config.yaml
normalize_top_k: false
balance_bias: true
lr_router: 0.000919
n_kv_head: 4
norm_place: "out"
norm_eps: 1e-05
rope_fraction: 1.0
qk_norm: true
beta1: 0.9
final_lr_fraction: 0.1
batch_tokens: 131072
train_tokens: 817500000
dataset: "wikipedia_en"
Below are experts of layer 4 (counted from 0) of a mixture-of-experts language model. Rows are named router (the router's row for the expert) and show model dimensions 0-127. Each number is 500 + 25 x the weight over its row's rms, rounded and kept within 0 to 999. Numbers have three digits each.
Before each expert's rows: "comes before" lists some tokens at least twice as common just after its tokens as in all text. This comes from a sample of Wikipedia text that the model never trained on. Tokens count by the router's weight.

# expert 30
comes before: "to ", "in ", "by ", "the ", "as ", "on "
router:484543512526434497507503496483533535522529514478502480533501478560522481463480481533468478546494507536509490511486498475517531503501481477513510512477512483513477486491486504513479543483470507490472518510494520497470501536468516472525485484471494543534529485528509509505426473503502485521504524498480503478505512490465521493521565536472542524442535501468448532536498480499483487502506

# expert 26
comes before: ", ", "ed ", ". ", "s ", "ing ", "s"
router:461508544509546476533495492443500493484487484461513507492485473492501475480499466494472502508500497541536503490488500522503496460482482503497496516507513510495498496479500488524482611464512470508493499524497506469478489515508520506533488483469488522486482505527496480481408473518482515517515466480496509443487477517492508458530528506467494534530536523464463489522498458504515497479474

# expert 28
comes before: "| ", "(", "and ", "B", "K", "H"
router:484536493553501504512522505492543496513510490478473518493512489523484520498532480498448479516483509549518498520477502548466494445477512508507514519465506498500497465486507485508510526465506519504504490524469471500525496533475569499541485454522510525522501477518472485491412478517488488497468510458492501487503456485506510472541511545491508449478528497500525456498516492476451509484531

# expert 2
comes before: "| ", "of ", "(", " ", "|", "=="
router:470574538524512508504500492492537519519497486478470533470498488524522491513499479492459483485503505518547495516494502537494518473506495527503504478502513506551500487488487490501496549449488500488539528506499520476470506511463521491541522501507472527508523507491494483490406494491541506491456527477478505486504526517456515475499582489511487508447483519485471497494472507510451479530497

# expert 7
comes before: ", ", "\n", "\n\n", ".", "–", ". "
router:434556499528487490503463490490528458546511493480493493503522484499505488486511448494468501496513491517500475487463473538506523474516481478525510504515486502496500499496516493487486528469532464515533481505488522500520486513486480494519514496513488490545491464469498508525398478520504527499491482475510485457463465482467502509535535513496533540513524539485479498519517456557465526468516

# expert 5
comes before: "| ", "|", "0 ", "; ", "–", "1 "
router:495561530520476503510505538503538527486493484451512504494538470527491524487487480516450487481488505533524463513473498498520500483478474497514498513509486491522480474485490501513489555494488533492492528501466500489455482523492503452518533522509515527525468496513499483468403529479497498513456500475519489454474441454530518481496538506509518531461515515492523488513514499516467505508539

# expert 24
comes before: "The ", "In ", "He ", "he ", "the ", "It "
router:457532498517478553490529528458483484486500508477492522489505479510529510504544471492456440493497495523531465538473519499526481475482488471509509507480498497499499479500519511500450565479478473474544489489500509513498506496510507481539473511524510508537475495499506452540467500496493469529500487466518512434499454495451518514514553529483506533535497520523454497529516490525468485489516

# expert 25
comes before: "of ", "in ", "and ", "to ", "for ", "with "
router:474518521523470514500475544455530481489493499471491476499538500538517492480523465516465472508469506542549529524484513520517482461491492496511519525482511524506503466487507511507464546449476477508518507499486523520495533524482495447526497503516496517526536492500468463456473506490518476500492471475505542448482523479483529489501549532528496518475537528467435477522515492508456498518527

# expert 20
comes before: "| ", ": ", "|", "°", "(", "- "
router:472517501503497495492489569498512509510482496453459486486516509535503477494465445498462487522519516484538496519511508504532509477547484496509505476507515504531503483494492520527463573483511518471530500515513487514496518520493513479538514484512480511495492506492492485482372498471538454510485483460501525462498527491483488495475544512484503511509524523509479482520487489460535494484506

# expert 12
comes before: "- ", "| ", "==", "\n", ": ", "==="
router:495567514503490532510518507496521483507532507503490537449477497519541475479488492463448475486513539498498480528511501487511494477450469492513515483479507517483496487486485524501466540460529500496528493510497507540477490506512495494533493494507503521499521473512514508498377508466485475529474510506467506463444497469469530524520515499484516526514508525496466538515508484508498460532485

# expert 4
comes before: " ", "| ", "- ", "1", "0 ", "2"
router:514541473523494503504506529468480483506509493491505501495502470529527505530544434517483466500493499503516493512464486488504514486503526473493507509488491504513484514503492460519464552449461520496500495482470502499490514500524530489514489517504501509538483482481481486498350482482505449484469472497511516440491510495493509504531542502491513532500543511502526513517505478500495500481494

# expert 19
comes before: "\n", "to ", "in ", "of ", "by ", "\n\n"
router:487567523510463474494481488508540502517486520503540513491501451527520451471564492486484455534477516533536482515482494504542514495502536475512504487468476479489512492502501522517489534456479517501476507513492497521478512528463475478540511510488496524484503461515492502503412510509498476502498508505512515464483492499483539505510561526477535520476516506481460541507489486487501503457538

# expert 17
comes before: "the ", "a ", "to ", "be ", "that ", "been "
router:502527471552477528483509490483503485493508486467495487505516478521530492473521481526459488535487501553546475529469435477509502455462472491501518534476514499503490494503501495502492545443528515515493520520493513532507510538504471488539514467498493505517467468483505479491464505478481485520494484513494477452475459516487550492505524498485513524465555528513441478536500479550478527513505

# expert 16
comes before: ".", "–", ",", "; ", ", ", "-"
router:504564526524480505508485522484503558507530492469499474480494465509522505500541490534467464501508529524531502498479496531497491502493502532508509533467468485514509463512474506478498573512498489517476489486507493489530514510481483481504493505484519509509495495471478503488370477515481516520464522525496488474482467487498476490499501530487517487516520518503452521502496479550442512485485